Experts of a small language model: 192 GeGLU neurons an expert.
Below are experts of layer 7 (counted from 0) of a mixture-of-experts language model. Rows are named router (the router's row for the expert), gate (a neuron's input weights, with its number), up (a neuron's input weights, with its number) and show model dimensions 128-255. Each number is 200 + 30 x the weight over its row's rms, rounded and kept within 0 to 999.
Before each expert's rows: "comes after" lists some tokens at least twice as common just before its tokens as in all text. This comes from a sample of Wikipedia text that the model never trained on. Tokens count by the router's weight.

# expert 9
comes after: "| ", "–", ",", "201", "200", "202"
router,238,189,189,138,182,189,192,198,207,185,210,231,227,177,187,199,197,210,202,199,229,250,216,236,218,182,179,237,201,242,269,224,192,198,188,211,196,222,217,161,231,192,196,220,218,222,191,257,252,184,140,175,139,226,194,191,235,203,202,236,221,234,221,223,210,234,234,229,164,239,194,246,216,213,215,198,212,241,193,149,226,220,139,165,186,201,201,172,189,197,199,185,205,207,180,226,214,207,241,206,200,176,152,200,180,188,178,175,171,223,196,132,185,249,170,179,257,238,229,173,206,190,225,218,244,202,136,204
gate0,188,232,195,217,212,176,140,208,212,227,136,149,147,183,202,239,239,166,211,117,169,193,215,186,211,260,194,210,259,285,181,190,186,240,148,164,175,182,200,203,190,239,201,257,201,179,221,142,209,220,208,191,199,172,227,215,235,186,200,201,214,236,206,218,184,156,202,219,155,170,252,168,172,238,180,201,218,190,204,229,218,207,254,220,239,204,219,215,204,191,142,199,236,243,148,216,225,152,162,235,188,216,191,223,235,234,198,201,216,251,206,220,215,175,228,165,172,252,192,252,138,173,233,198,194,209,252,197
up0,185,221,242,196,204,175,207,168,155,109,187,203,195,193,235,208,237,225,263,179,206,178,155,221,224,180,208,193,193,204,231,183,163,225,184,181,196,194,193,150,212,282,180,166,149,172,303,193,200,182,233,219,161,224,221,160,218,145,166,198,211,166,191,217,190,209,209,238,162,163,160,175,162,222,243,225,215,193,204,163,144,217,227,228,203,226,166,198,203,179,210,192,203,174,195,201,205,224,176,167,217,182,227,140,198,194,211,160,204,230,190,162,201,147,237,211,215,214,217,177,188,179,253,204,241,197,203,159
gate1,168,237,222,205,191,202,230,235,163,166,216,157,216,216,159,228,192,214,204,171,167,201,260,114,197,207,233,139,223,215,193,136,202,155,200,155,155,174,164,183,220,123,160,204,182,191,206,216,243,209,219,220,215,230,217,201,194,226,211,183,161,221,186,206,153,205,225,185,187,226,211,181,216,188,203,205,210,181,167,197,230,204,236,196,191,145,180,259,247,228,198,225,211,163,173,175,207,212,221,213,198,175,217,165,173,268,190,180,184,200,225,190,206,192,165,197,154,234,203,181,200,167,224,197,206,183,217,216
up1,200,190,208,199,178,230,180,192,202,214,220,229,196,205,187,184,192,197,222,180,192,182,216,167,222,210,185,169,221,193,144,212,197,216,216,190,201,168,211,252,200,202,209,196,188,163,215,206,198,206,190,177,244,203,203,238,205,219,252,163,142,175,251,155,168,186,170,170,211,206,197,246,170,164,249,186,205,199,238,264,191,183,192,206,178,214,177,183,221,220,227,220,239,218,217,163,213,211,194,234,194,219,213,151,242,183,169,215,251,191,213,194,174,170,193,258,180,184,196,236,219,203,192,198,171,204,225,180
gate2,184,208,182,210,244,145,196,219,163,187,184,178,209,213,250,206,245,222,196,170,277,204,191,195,288,189,203,234,194,217,220,199,207,208,209,219,206,184,192,225,213,245,177,196,228,202,234,201,243,191,229,209,200,195,143,173,191,162,152,216,245,245,272,183,183,199,200,180,156,219,169,212,181,213,227,178,184,125,222,204,199,223,257,214,162,197,231,226,142,166,204,216,180,246,179,188,208,190,194,138,214,130,204,198,236,213,128,160,233,217,186,233,173,195,168,193,178,206,198,211,162,227,229,210,211,185,167,184
up2,134,280,194,170,209,223,186,175,212,169,194,160,175,187,265,193,190,197,194,165,170,200,215,176,177,190,225,230,205,177,214,170,207,187,218,189,197,168,165,242,222,184,164,181,146,182,244,198,181,213,209,177,184,224,189,247,189,243,218,172,220,195,190,146,224,193,160,186,239,229,272,176,183,188,215,238,172,212,242,205,195,211,220,222,184,191,212,171,206,254,174,165,211,235,209,152,220,211,203,186,175,158,173,199,216,219,205,153,154,224,169,178,168,188,187,174,220,158,232,145,232,187,195,171,145,217,152,168
gate3,212,228,214,228,165,175,171,136,198,195,173,236,215,202,184,187,179,288,190,214,196,196,184,227,209,159,208,233,180,198,177,237,211,211,177,179,184,217,216,232,171,191,165,178,220,138,168,269,181,204,262,157,186,235,186,249,225,226,209,169,200,171,212,193,225,221,249,225,207,211,271,214,213,230,221,224,181,169,177,182,194,194,189,199,215,183,261,182,198,250,184,205,203,251,208,176,228,216,179,205,212,173,199,218,216,175,229,187,198,240,187,221,188,249,228,205,241,246,182,199,203,151,224,123,182,208,239,175
up3,171,217,189,248,182,202,232,143,180,210,223,198,202,158,214,212,218,223,194,138,243,230,145,234,223,145,130,232,195,211,179,223,164,229,221,148,228,183,200,203,165,202,202,149,227,210,214,195,176,188,180,168,175,214,231,215,220,180,175,181,219,172,246,200,197,247,217,207,201,233,234,226,261,210,262,178,210,239,165,209,209,183,229,265,167,226,217,169,188,217,182,222,161,219,210,210,204,191,179,172,242,211,185,205,200,208,214,200,193,232,166,194,186,216,161,214,160,191,201,189,168,212,167,218,196,229,187,211
gate4,195,156,187,192,200,200,179,143,168,188,216,176,203,226,187,212,153,276,204,199,230,177,208,240,247,188,250,189,216,226,274,221,218,183,159,206,226,206,209,215,161,141,147,194,170,194,208,201,175,220,198,212,196,232,198,162,129,197,194,238,248,235,176,218,187,246,236,189,199,151,227,190,213,169,221,186,201,258,183,204,274,225,225,232,216,195,187,219,216,176,180,186,189,196,160,215,191,178,186,196,194,207,222,143,225,212,171,201,258,242,190,171,240,189,236,243,155,176,188,268,180,179,177,205,203,189,106,256
up4,139,193,173,143,242,187,176,178,204,213,263,140,197,154,229,219,184,214,187,200,253,195,184,148,165,242,218,220,188,197,164,221,213,215,234,244,145,184,166,185,200,147,226,195,288,136,217,205,252,176,182,205,150,144,224,213,170,215,205,217,185,176,156,216,221,221,192,190,215,230,193,166,290,196,178,221,213,206,212,142,198,205,233,214,239,209,171,204,273,179,237,207,269,192,211,190,234,183,189,178,255,199,184,192,193,237,188,253,232,198,227,189,204,195,142,203,181,167,163,139,218,195,227,188,194,218,198,188
gate5,146,163,191,175,178,202,196,234,214,213,166,157,150,192,168,222,215,199,163,156,246,169,201,211,162,208,241,254,201,206,155,163,191,188,180,249,145,206,138,169,198,215,162,234,211,184,202,222,237,227,239,220,199,214,264,238,209,211,206,214,258,196,199,259,201,209,238,203,192,185,235,221,171,146,158,124,199,196,195,175,189,200,214,163,216,236,193,207,207,221,270,201,218,216,118,169,175,213,187,170,178,194,159,187,262,246,198,246,184,182,219,153,215,186,241,185,198,224,216,226,143,192,265,210,159,185,209,232
up5,229,233,169,188,175,192,191,232,155,264,201,132,198,150,243,205,192,140,201,197,216,167,186,174,163,219,193,245,208,211,269,205,201,147,207,194,168,236,162,190,214,203,227,214,200,221,203,203,183,259,200,211,209,156,185,217,217,212,233,205,208,231,186,165,243,213,207,245,206,140,180,176,214,208,268,206,259,235,261,185,218,225,231,211,185,172,138,268,208,227,141,143,197,196,210,195,224,190,201,197,217,185,239,173,192,221,232,172,238,164,228,210,190,213,225,205,175,207,193,241,146,198,219,195,233,227,174,203

# expert 6
comes after: "| ", "\n", "- ", ": ", "(", "; "
router,204,160,208,140,112,186,189,222,207,166,232,213,173,221,199,201,228,212,173,211,173,236,217,232,183,184,196,243,250,245,211,211,196,223,203,204,230,185,191,181,215,169,205,263,248,224,190,183,186,212,179,192,209,259,200,191,204,208,210,213,237,231,239,212,261,208,207,280,192,262,169,246,216,197,187,194,231,197,214,222,175,239,138,204,218,181,223,145,241,222,174,150,177,195,210,197,212,167,218,229,150,149,211,175,195,229,230,267,211,193,201,208,186,254,190,194,213,220,218,206,173,201,202,194,203,156,196,189
gate0,193,193,182,138,118,204,176,252,201,236,205,224,210,196,224,184,170,207,214,180,188,180,193,173,183,217,180,204,174,190,205,227,204,249,200,185,178,271,248,201,216,166,212,219,232,220,157,157,192,176,185,227,183,171,214,208,177,213,129,210,246,212,235,211,164,200,217,204,200,246,168,213,192,196,199,191,173,234,177,221,201,228,152,153,195,197,215,214,201,177,243,193,131,209,219,204,150,142,203,249,270,229,209,193,264,253,228,276,161,158,196,160,127,151,176,215,201,186,170,186,176,170,172,189,241,169,158,168
up0,204,196,206,204,247,143,214,179,158,236,210,171,180,233,225,194,195,202,198,159,190,162,176,198,190,233,212,214,155,208,220,180,187,203,196,106,198,198,245,169,191,201,221,152,197,159,156,213,226,170,231,219,144,161,228,212,221,204,215,256,218,209,159,184,199,214,173,186,220,247,231,208,196,225,187,210,208,206,145,201,229,194,176,158,184,212,192,223,173,171,246,140,155,236,218,210,169,192,141,204,177,210,200,231,248,288,165,241,228,189,229,152,178,192,179,195,161,187,202,207,202,248,185,161,239,195,168,199
gate1,224,213,173,248,259,228,189,231,242,208,159,185,177,206,203,157,250,254,212,168,154,267,253,203,175,252,228,201,192,216,238,171,238,140,198,151,211,191,239,187,184,196,209,149,185,249,225,221,167,174,168,240,168,230,202,176,218,215,201,174,179,172,173,237,207,162,157,201,204,193,191,247,192,176,190,203,226,251,114,186,243,147,219,193,187,218,249,191,165,197,138,195,242,204,254,234,201,214,207,259,232,174,189,196,176,230,180,152,249,204,225,205,179,246,181,205,217,224,215,209,160,233,190,150,205,238,207,237
up1,143,183,206,176,192,207,198,215,204,178,187,152,211,220,159,250,211,179,238,175,220,179,212,222,191,170,139,191,209,208,149,171,218,228,212,193,183,184,218,238,260,209,179,248,205,205,231,188,211,192,207,198,223,186,197,142,160,194,229,238,165,203,249,165,233,255,208,178,140,227,214,178,221,179,156,204,196,169,190,204,190,182,278,229,211,226,179,225,184,151,216,229,232,191,213,257,211,164,201,242,248,184,185,183,130,236,217,208,227,215,175,209,217,219,191,171,224,175,145,199,197,223,153,208,227,195,191,179
gate2,207,206,173,264,214,242,176,247,115,229,198,177,172,245,223,212,187,204,194,187,230,196,238,219,229,193,154,178,251,165,227,250,293,247,194,212,207,194,226,226,185,209,226,219,206,196,189,155,210,219,198,175,194,242,202,139,212,160,190,175,190,223,210,199,220,203,177,222,201,182,194,221,189,204,163,172,217,233,221,212,200,150,212,166,152,170,196,185,187,193,221,221,144,219,161,228,250,184,167,247,254,180,174,155,182,174,222,230,161,221,210,197,211,200,202,238,240,220,217,238,227,171,196,208,224,229,235,174
up2,175,195,204,220,210,200,237,174,223,242,194,214,183,229,207,206,169,167,203,204,199,190,165,222,183,202,210,137,257,166,207,182,158,129,168,196,229,180,246,208,159,214,260,205,179,240,184,236,275,217,188,242,222,220,168,259,178,183,273,203,261,219,163,197,153,218,195,214,186,236,210,159,202,172,205,247,236,240,161,77,221,212,206,214,208,135,145,163,213,193,217,214,164,159,240,194,196,183,243,147,245,211,221,189,229,197,243,207,191,217,184,220,210,182,171,220,165,178,202,189,152,253,220,182,191,189,223,151
gate3,244,198,266,219,118,195,201,206,240,190,205,167,199,184,186,191,222,212,216,194,181,170,176,203,178,190,193,189,206,213,150,222,259,200,219,215,252,180,273,189,189,211,199,230,199,202,190,238,178,203,194,193,216,217,228,190,165,220,151,218,226,239,201,170,191,204,202,223,169,150,227,210,207,225,155,205,194,248,196,244,207,157,172,211,182,222,110,189,111,207,178,215,186,183,177,166,207,235,217,237,257,210,208,207,219,216,188,226,150,203,189,169,176,228,210,165,175,236,211,187,168,198,199,245,213,257,208,198
up3,190,189,135,208,276,195,171,218,201,199,206,156,178,194,259,228,178,218,196,168,206,178,222,224,213,202,172,155,176,193,169,224,184,200,148,183,229,123,205,248,192,253,222,142,182,186,231,161,181,182,234,229,197,201,189,193,206,241,211,249,197,168,207,213,161,224,228,214,238,206,232,160,193,183,207,185,185,194,222,230,228,194,192,171,201,174,226,185,174,253,211,134,181,231,170,200,151,164,200,270,218,144,211,172,215,202,249,189,188,246,202,218,166,175,212,200,201,204,182,201,206,188,185,191,198,209,160,223
gate4,246,244,210,204,194,277,183,195,193,150,204,127,223,153,102,232,205,159,169,191,250,232,144,249,205,197,216,219,198,223,184,229,199,118,209,206,175,159,231,200,230,250,160,207,245,154,172,183,174,185,234,140,171,187,159,186,200,246,205,196,190,200,233,175,227,241,194,128,179,219,226,184,253,156,198,192,209,206,203,222,203,190,154,186,217,235,164,208,181,254,140,229,174,205,217,234,157,279,293,230,191,243,240,190,168,198,203,204,217,167,174,282,190,189,201,217,126,182,239,228,227,206,224,221,160,189,158,185
up4,158,174,196,187,228,183,216,237,188,187,207,209,217,180,149,181,240,226,220,253,261,207,219,188,151,191,206,198,229,223,194,236,297,226,117,177,224,196,214,246,206,127,182,183,192,183,179,187,274,225,211,207,155,242,218,219,213,184,192,183,205,194,163,202,198,215,240,238,148,209,179,175,206,189,235,238,233,200,193,229,251,190,206,172,186,203,156,192,228,194,154,226,184,197,203,186,154,174,223,200,209,253,232,147,164,171,226,208,254,179,177,268,202,213,199,217,194,172,210,199,161,206,223,188,190,245,186,270
gate5,201,214,189,164,243,169,213,168,206,213,203,213,227,156,261,187,196,219,222,183,222,248,181,214,233,223,182,141,228,182,185,216,172,202,179,164,241,158,218,208,275,217,226,232,181,197,145,144,219,187,228,215,178,213,224,167,192,201,210,264,243,195,172,145,231,207,242,184,167,205,215,228,165,222,227,185,159,188,201,172,255,211,202,225,192,181,204,209,219,196,213,146,184,253,229,240,206,170,192,204,256,258,248,185,176,243,166,211,207,196,230,219,186,194,219,117,187,190,184,225,199,207,185,149,203,205,168,193
up5,182,138,202,245,172,242,202,206,244,161,205,190,224,145,224,235,226,234,167,241,240,197,231,173,232,205,162,232,249,154,196,204,217,116,177,199,264,214,240,214,211,196,184,206,230,164,186,161,242,205,179,253,196,193,187,194,203,191,269,204,270,192,208,222,232,168,224,209,221,179,218,230,159,194,220,183,214,178,180,187,165,277,219,189,225,213,151,259,145,242,201,206,235,229,193,176,190,223,185,191,172,237,241,169,214,230,214,216,224,204,183,160,213,223,173,178,202,169,174,189,211,208,201,246,167,162,202,210

# expert 3
comes after: "\n", " ", ") ", "0 ", "1 ", "2 "
router,152,160,189,223,164,196,216,197,242,178,201,176,175,183,224,228,184,179,180,225,208,235,242,220,220,199,221,244,206,236,227,226,176,208,222,181,225,189,177,183,178,183,224,170,222,183,150,214,219,227,200,183,162,207,196,174,202,170,227,234,230,210,238,231,231,220,176,270,200,214,232,204,249,215,233,281,257,186,200,188,196,256,199,198,215,212,213,159,211,163,152,157,234,229,215,180,147,147,204,238,180,187,205,201,217,165,182,239,211,242,216,211,137,211,200,195,209,194,168,188,141,196,219,135,250,118,145,145
gate0,220,217,241,146,213,208,186,174,206,211,224,180,195,199,173,235,186,187,201,193,237,198,216,210,160,202,234,256,226,225,160,208,147,214,243,191,208,176,198,165,168,233,190,264,196,225,205,186,221,175,135,164,165,181,193,203,186,208,213,188,198,186,207,145,187,118,204,181,162,194,189,173,199,205,186,211,181,159,162,262,179,198,235,194,187,222,249,229,218,220,199,172,182,221,162,220,178,243,254,216,186,201,261,188,227,207,133,245,171,240,206,191,143,158,244,202,241,156,207,209,223,200,192,236,190,170,251,199
up0,180,224,199,188,176,243,234,169,219,168,180,280,195,236,192,197,178,184,176,223,244,245,208,186,226,168,245,199,205,189,200,160,267,174,183,184,251,159,169,255,195,191,153,190,176,186,209,146,173,246,188,173,231,170,236,180,143,192,217,212,244,209,257,210,186,203,200,206,230,210,230,270,181,196,215,244,204,208,168,146,196,202,161,178,169,154,194,185,221,201,196,184,187,210,214,220,211,206,232,135,199,171,102,212,157,204,198,182,271,162,205,205,175,158,230,211,208,219,234,151,187,175,230,213,237,189,226,266
gate1,171,161,212,193,191,226,193,175,168,213,223,160,251,209,174,169,138,243,190,195,240,170,210,219,184,159,226,195,238,219,183,149,219,245,161,195,218,265,154,183,182,236,210,201,199,207,229,214,220,195,258,143,217,185,239,230,188,178,149,182,213,170,181,210,208,204,242,233,185,210,240,186,258,168,189,203,202,198,173,224,214,198,122,224,261,168,161,194,237,197,184,156,233,243,169,232,217,181,228,233,216,167,236,223,208,192,190,237,203,142,189,206,166,272,206,196,177,174,217,240,193,195,225,122,156,247,198,187
up1,199,178,253,130,232,192,209,243,192,241,130,154,191,189,257,195,199,191,221,170,192,196,198,186,192,151,209,203,187,169,214,210,237,159,209,180,200,221,225,183,233,200,226,198,190,191,184,160,158,181,216,263,213,203,209,180,229,195,164,240,178,186,138,215,173,196,191,184,155,222,188,180,159,177,211,206,222,180,222,197,235,219,195,250,194,234,175,203,245,232,182,195,231,228,205,182,190,156,220,172,193,207,223,190,184,225,198,211,176,178,184,183,228,239,158,237,187,165,212,153,155,158,197,215,204,185,195,216
gate2,194,174,236,206,237,183,220,182,164,183,210,214,192,218,202,223,183,228,223,206,120,193,270,235,191,213,193,188,138,206,247,153,212,194,181,195,182,172,236,270,239,199,183,241,239,202,177,168,196,196,150,207,236,163,266,216,192,192,177,177,233,205,143,192,209,220,219,231,226,143,191,181,229,203,188,196,172,139,184,226,230,233,199,214,171,247,134,235,244,198,166,174,241,259,236,161,174,195,172,234,226,183,266,172,153,157,209,179,209,179,277,209,186,192,208,205,215,201,226,210,167,160,232,180,174,194,212,171
up2,166,248,262,234,211,223,244,227,161,200,179,227,197,189,199,186,221,170,199,180,235,243,171,231,185,202,160,242,228,223,172,203,209,175,143,171,188,145,196,222,238,197,205,227,197,205,178,179,208,216,225,179,203,224,150,232,192,212,252,182,212,199,199,208,192,229,228,207,182,186,209,181,205,149,194,209,242,199,191,175,180,225,158,179,183,202,174,175,152,201,157,178,250,188,229,190,244,170,228,153,230,233,220,185,200,216,241,181,143,229,228,212,231,161,190,206,177,189,197,181,185,173,220,212,209,167,206,176
gate3,172,203,170,188,213,207,192,137,154,226,160,240,208,227,231,274,176,199,183,195,175,222,252,192,164,199,195,184,226,189,235,226,212,224,171,188,171,232,176,174,189,206,187,215,183,216,240,184,234,140,215,191,198,244,211,130,158,267,170,188,196,207,239,217,177,282,185,225,171,188,195,195,245,162,177,157,202,165,224,187,157,255,241,199,252,196,142,172,182,157,203,191,200,228,269,174,150,239,150,155,211,239,164,185,205,118,154,237,176,216,242,208,192,166,257,244,189,127,239,186,210,244,260,185,203,234,144,135
up3,179,175,250,169,217,237,235,176,151,212,216,175,223,198,202,240,194,156,182,221,253,219,201,202,162,195,187,166,205,223,154,197,153,222,249,227,201,232,221,174,202,239,224,195,254,180,129,172,226,219,183,193,179,159,193,200,188,170,201,240,265,177,207,260,170,211,178,215,214,167,239,221,213,199,200,208,230,232,214,165,172,213,184,215,197,201,195,191,226,286,181,182,117,224,188,195,200,177,225,186,204,225,249,179,191,200,201,201,207,212,161,216,190,230,229,170,213,196,208,185,193,270,162,237,220,188,192,178
gate4,193,181,169,180,233,193,207,225,183,222,169,228,222,225,168,247,162,209,201,176,170,207,240,163,228,227,221,160,175,150,248,185,193,251,198,206,204,190,164,268,208,202,193,239,180,150,180,183,185,190,155,173,189,184,246,187,219,226,162,158,231,175,205,219,222,192,173,247,173,191,210,156,219,226,220,241,205,222,210,194,203,197,177,188,203,161,193,171,151,217,154,162,201,214,231,197,211,210,182,227,226,137,165,246,208,176,208,223,210,213,245,223,219,146,277,212,209,188,167,173,226,207,207,159,194,208,217,177
up4,199,200,253,170,196,238,196,157,206,218,210,161,186,214,222,157,182,280,221,144,219,184,197,235,173,192,140,144,181,197,161,199,145,186,211,234,189,217,186,239,191,174,238,232,176,206,166,204,224,233,222,166,216,234,205,212,179,155,164,236,206,198,169,202,197,143,193,215,237,192,196,185,151,221,225,217,212,199,211,282,206,250,184,165,207,193,209,177,187,266,228,177,246,160,221,239,270,183,228,182,234,247,210,258,161,184,163,207,198,187,212,194,206,223,202,221,212,238,165,222,226,189,240,217,186,168,191,176
gate5,174,194,220,219,205,218,225,225,124,219,160,197,135,226,182,157,208,207,180,223,167,207,187,270,184,214,193,209,221,180,245,185,174,212,192,212,209,249,226,187,186,206,178,191,123,218,199,193,188,119,180,223,187,213,218,274,218,225,183,204,215,232,195,181,190,189,216,171,217,162,191,182,244,188,228,177,207,139,190,211,149,197,176,229,201,171,225,239,164,226,209,252,286,169,228,175,234,207,225,190,147,181,187,188,165,183,212,201,214,202,221,174,162,180,270,197,208,258,193,167,153,222,209,248,217,183,193,215
up5,190,184,202,172,188,222,231,247,138,224,212,143,155,200,155,180,203,171,169,201,230,189,200,203,180,167,212,193,170,210,248,198,211,169,172,215,250,237,278,172,152,193,238,235,228,240,185,204,186,181,272,253,177,201,210,163,136,228,224,213,179,219,188,158,166,195,250,235,193,248,268,239,185,154,248,221,175,182,202,213,157,213,207,223,173,217,150,165,204,225,204,231,188,197,221,179,184,176,183,179,223,187,192,175,211,236,259,159,164,214,228,200,157,203,221,188,204,244,262,237,207,184,221,204,248,189,203,185

# expert 2
comes after: "|", "\n", ".", "\n\n", ")", "=="
router,170,211,214,242,228,196,213,224,220,189,260,179,224,190,203,246,179,161,250,237,210,233,155,210,195,168,150,225,194,233,216,151,203,195,129,227,245,191,208,227,244,209,192,204,207,184,250,170,137,199,224,200,205,231,210,226,243,182,205,195,194,246,202,250,214,230,216,261,177,210,221,231,193,175,259,196,219,214,175,258,190,262,159,209,246,188,182,120,202,190,159,238,213,236,270,218,192,187,196,230,184,162,166,248,202,215,187,242,200,188,224,188,214,210,196,172,205,214,220,218,236,165,202,211,227,188,194,263
gate0,191,220,138,251,177,205,197,195,264,149,205,195,199,188,251,188,194,232,175,160,217,177,181,216,174,204,210,239,190,211,223,159,213,210,150,221,217,216,239,202,220,186,192,200,205,244,177,207,190,215,191,231,261,210,263,208,200,192,248,192,151,178,257,226,194,244,140,244,211,246,221,201,246,167,159,230,175,183,172,216,155,206,177,130,198,212,200,191,150,197,215,165,184,198,210,154,156,228,153,214,219,211,192,197,188,173,140,181,223,296,185,263,193,242,170,148,250,225,198,187,190,167,214,212,248,234,209,238
up0,177,205,219,192,200,240,209,184,177,186,223,105,209,203,186,210,171,235,236,245,163,183,161,170,215,186,161,207,146,199,200,206,159,177,194,185,179,258,223,178,191,158,215,224,203,198,219,190,203,218,237,166,179,210,201,227,198,255,161,208,198,187,206,197,215,185,209,161,172,193,237,207,201,187,214,188,231,220,152,145,270,205,183,213,185,216,202,168,212,255,184,223,162,228,151,204,213,215,228,218,223,198,211,285,179,153,192,199,165,185,155,173,205,209,200,213,198,201,175,228,211,233,198,228,236,197,164,221
gate1,138,160,238,190,220,249,177,199,211,176,240,215,229,163,203,181,189,155,220,181,165,201,278,164,219,219,226,193,243,207,210,174,257,157,178,227,158,199,215,218,193,186,197,184,217,172,211,207,180,172,189,178,166,181,200,204,195,197,231,199,248,225,175,174,187,236,221,205,238,251,191,213,199,198,158,170,231,191,176,196,220,165,213,226,225,242,126,114,172,133,184,207,161,218,280,225,215,166,201,194,169,207,172,219,208,184,149,188,171,194,240,241,168,212,252,177,166,192,208,176,185,212,226,204,211,196,201,193
up1,180,266,235,201,187,210,164,228,235,231,194,178,287,216,184,205,231,218,211,198,195,190,216,160,219,185,172,219,181,166,197,192,228,198,217,172,213,147,194,181,239,243,221,151,213,232,161,184,183,175,198,244,180,197,234,230,196,187,221,223,152,199,229,182,230,222,244,218,188,178,153,160,198,219,251,176,199,200,173,196,196,240,183,204,213,216,181,195,193,203,174,182,182,180,172,255,227,233,199,245,174,168,186,214,225,165,187,232,152,166,169,193,201,136,181,224,248,179,214,165,180,231,127,236,220,155,193,175
gate2,204,187,153,203,219,168,208,183,191,202,217,193,178,178,215,161,237,199,223,205,170,215,157,239,192,189,217,187,167,178,164,169,176,240,128,165,186,191,170,233,243,212,199,208,159,223,227,212,251,248,182,215,192,209,240,201,197,132,199,213,197,195,198,235,192,152,176,250,190,195,206,193,201,226,235,163,263,206,179,224,170,183,196,209,169,197,201,187,164,198,144,173,231,229,179,175,187,232,183,149,168,145,141,150,194,201,204,188,279,221,187,228,170,185,206,188,244,197,238,251,175,178,167,188,196,209,204,184
up2,168,150,173,206,228,184,280,211,177,234,211,220,222,167,144,194,233,200,193,160,215,169,218,215,226,184,192,219,256,193,205,157,220,151,180,237,195,214,243,186,211,155,190,214,214,193,212,190,153,164,178,215,234,181,159,159,186,163,232,234,174,219,212,175,164,179,205,205,228,210,236,196,209,249,227,240,211,195,172,175,240,218,160,265,185,228,216,158,197,221,213,227,235,213,166,191,168,201,229,193,197,199,182,219,170,214,219,167,228,198,238,202,143,216,181,241,219,226,174,227,198,216,175,250,150,175,186,276
gate3,207,175,229,187,241,222,176,154,196,219,161,175,156,199,180,216,178,133,204,223,189,228,244,206,214,237,192,185,216,216,194,156,184,167,233,149,194,202,217,199,198,221,139,232,195,217,242,195,182,175,178,176,234,211,174,196,206,206,197,208,181,214,170,245,179,228,203,230,252,190,202,174,170,195,230,193,159,236,176,230,195,283,169,184,228,222,256,206,147,204,168,183,199,225,196,186,195,191,239,187,249,208,220,218,181,220,186,224,207,250,189,202,178,187,194,203,183,255,218,212,212,188,205,191,195,226,215,224
up3,171,254,219,220,213,236,197,170,167,193,142,170,154,269,220,203,217,207,254,203,212,254,222,203,228,178,184,231,194,225,232,162,187,236,235,194,228,157,217,190,255,150,207,209,225,198,203,175,136,231,203,174,171,210,193,212,247,267,189,218,201,218,275,242,198,237,189,183,187,192,202,190,185,159,232,236,180,227,240,239,168,249,197,221,220,229,247,230,212,159,185,149,176,218,238,189,228,160,228,186,224,218,170,203,153,161,143,154,201,191,235,219,170,206,220,149,221,234,177,189,185,196,180,180,183,226,198,242
gate4,209,224,234,237,197,234,228,181,188,212,169,184,212,194,230,231,177,213,218,215,202,170,202,219,195,194,134,240,196,199,236,191,190,212,218,150,211,216,187,168,166,235,202,195,162,174,241,145,180,150,164,202,160,223,225,174,223,215,206,199,185,200,205,226,186,181,206,175,211,195,193,202,220,183,214,148,254,207,181,151,198,207,171,222,174,270,160,154,148,255,237,213,166,186,135,239,185,168,194,187,257,192,177,229,201,224,227,190,235,162,216,192,213,190,178,235,182,208,178,182,174,178,176,134,216,203,162,179
up4,179,163,186,223,194,209,202,164,203,176,206,158,200,207,213,223,207,199,243,205,158,205,217,185,177,211,190,187,238,236,235,228,155,182,175,174,171,224,196,194,175,217,136,251,221,234,208,238,141,221,184,215,206,223,233,228,189,165,214,180,216,219,210,182,197,194,187,216,234,172,273,191,193,209,196,238,181,170,207,154,217,221,222,187,181,228,227,217,231,211,190,180,253,245,185,194,196,210,202,242,172,239,187,159,193,216,209,210,185,203,194,212,203,177,242,204,152,175,192,189,182,190,189,196,241,234,167,198
gate5,199,187,220,191,183,171,160,159,215,224,215,172,260,194,170,201,203,210,211,212,142,183,246,156,168,197,168,213,184,198,240,205,189,234,211,195,224,190,175,204,199,244,208,176,174,227,165,192,217,189,210,203,221,159,199,222,260,213,200,150,163,189,169,223,219,194,238,215,184,140,168,195,186,235,257,147,215,189,151,258,163,217,149,209,218,258,236,159,193,134,166,213,156,220,163,127,222,228,211,163,197,201,156,206,229,180,240,230,197,152,182,157,197,188,209,163,182,213,244,212,227,167,172,228,195,163,193,172
up5,199,206,186,200,195,206,188,145,174,204,230,201,226,281,207,213,163,156,217,212,217,210,249,206,208,168,217,180,159,181,169,176,177,221,207,240,210,168,169,211,234,166,220,208,182,253,196,180,216,151,184,179,176,177,185,265,128,201,222,174,184,172,197,201,182,195,208,223,163,189,203,138,210,153,166,208,236,170,197,186,159,188,200,195,196,180,227,145,187,191,256,266,178,147,230,188,182,181,177,256,241,189,187,173,212,145,201,230,226,191,247,129,185,182,197,192,237,229,190,182,197,224,199,212,202,192,207,181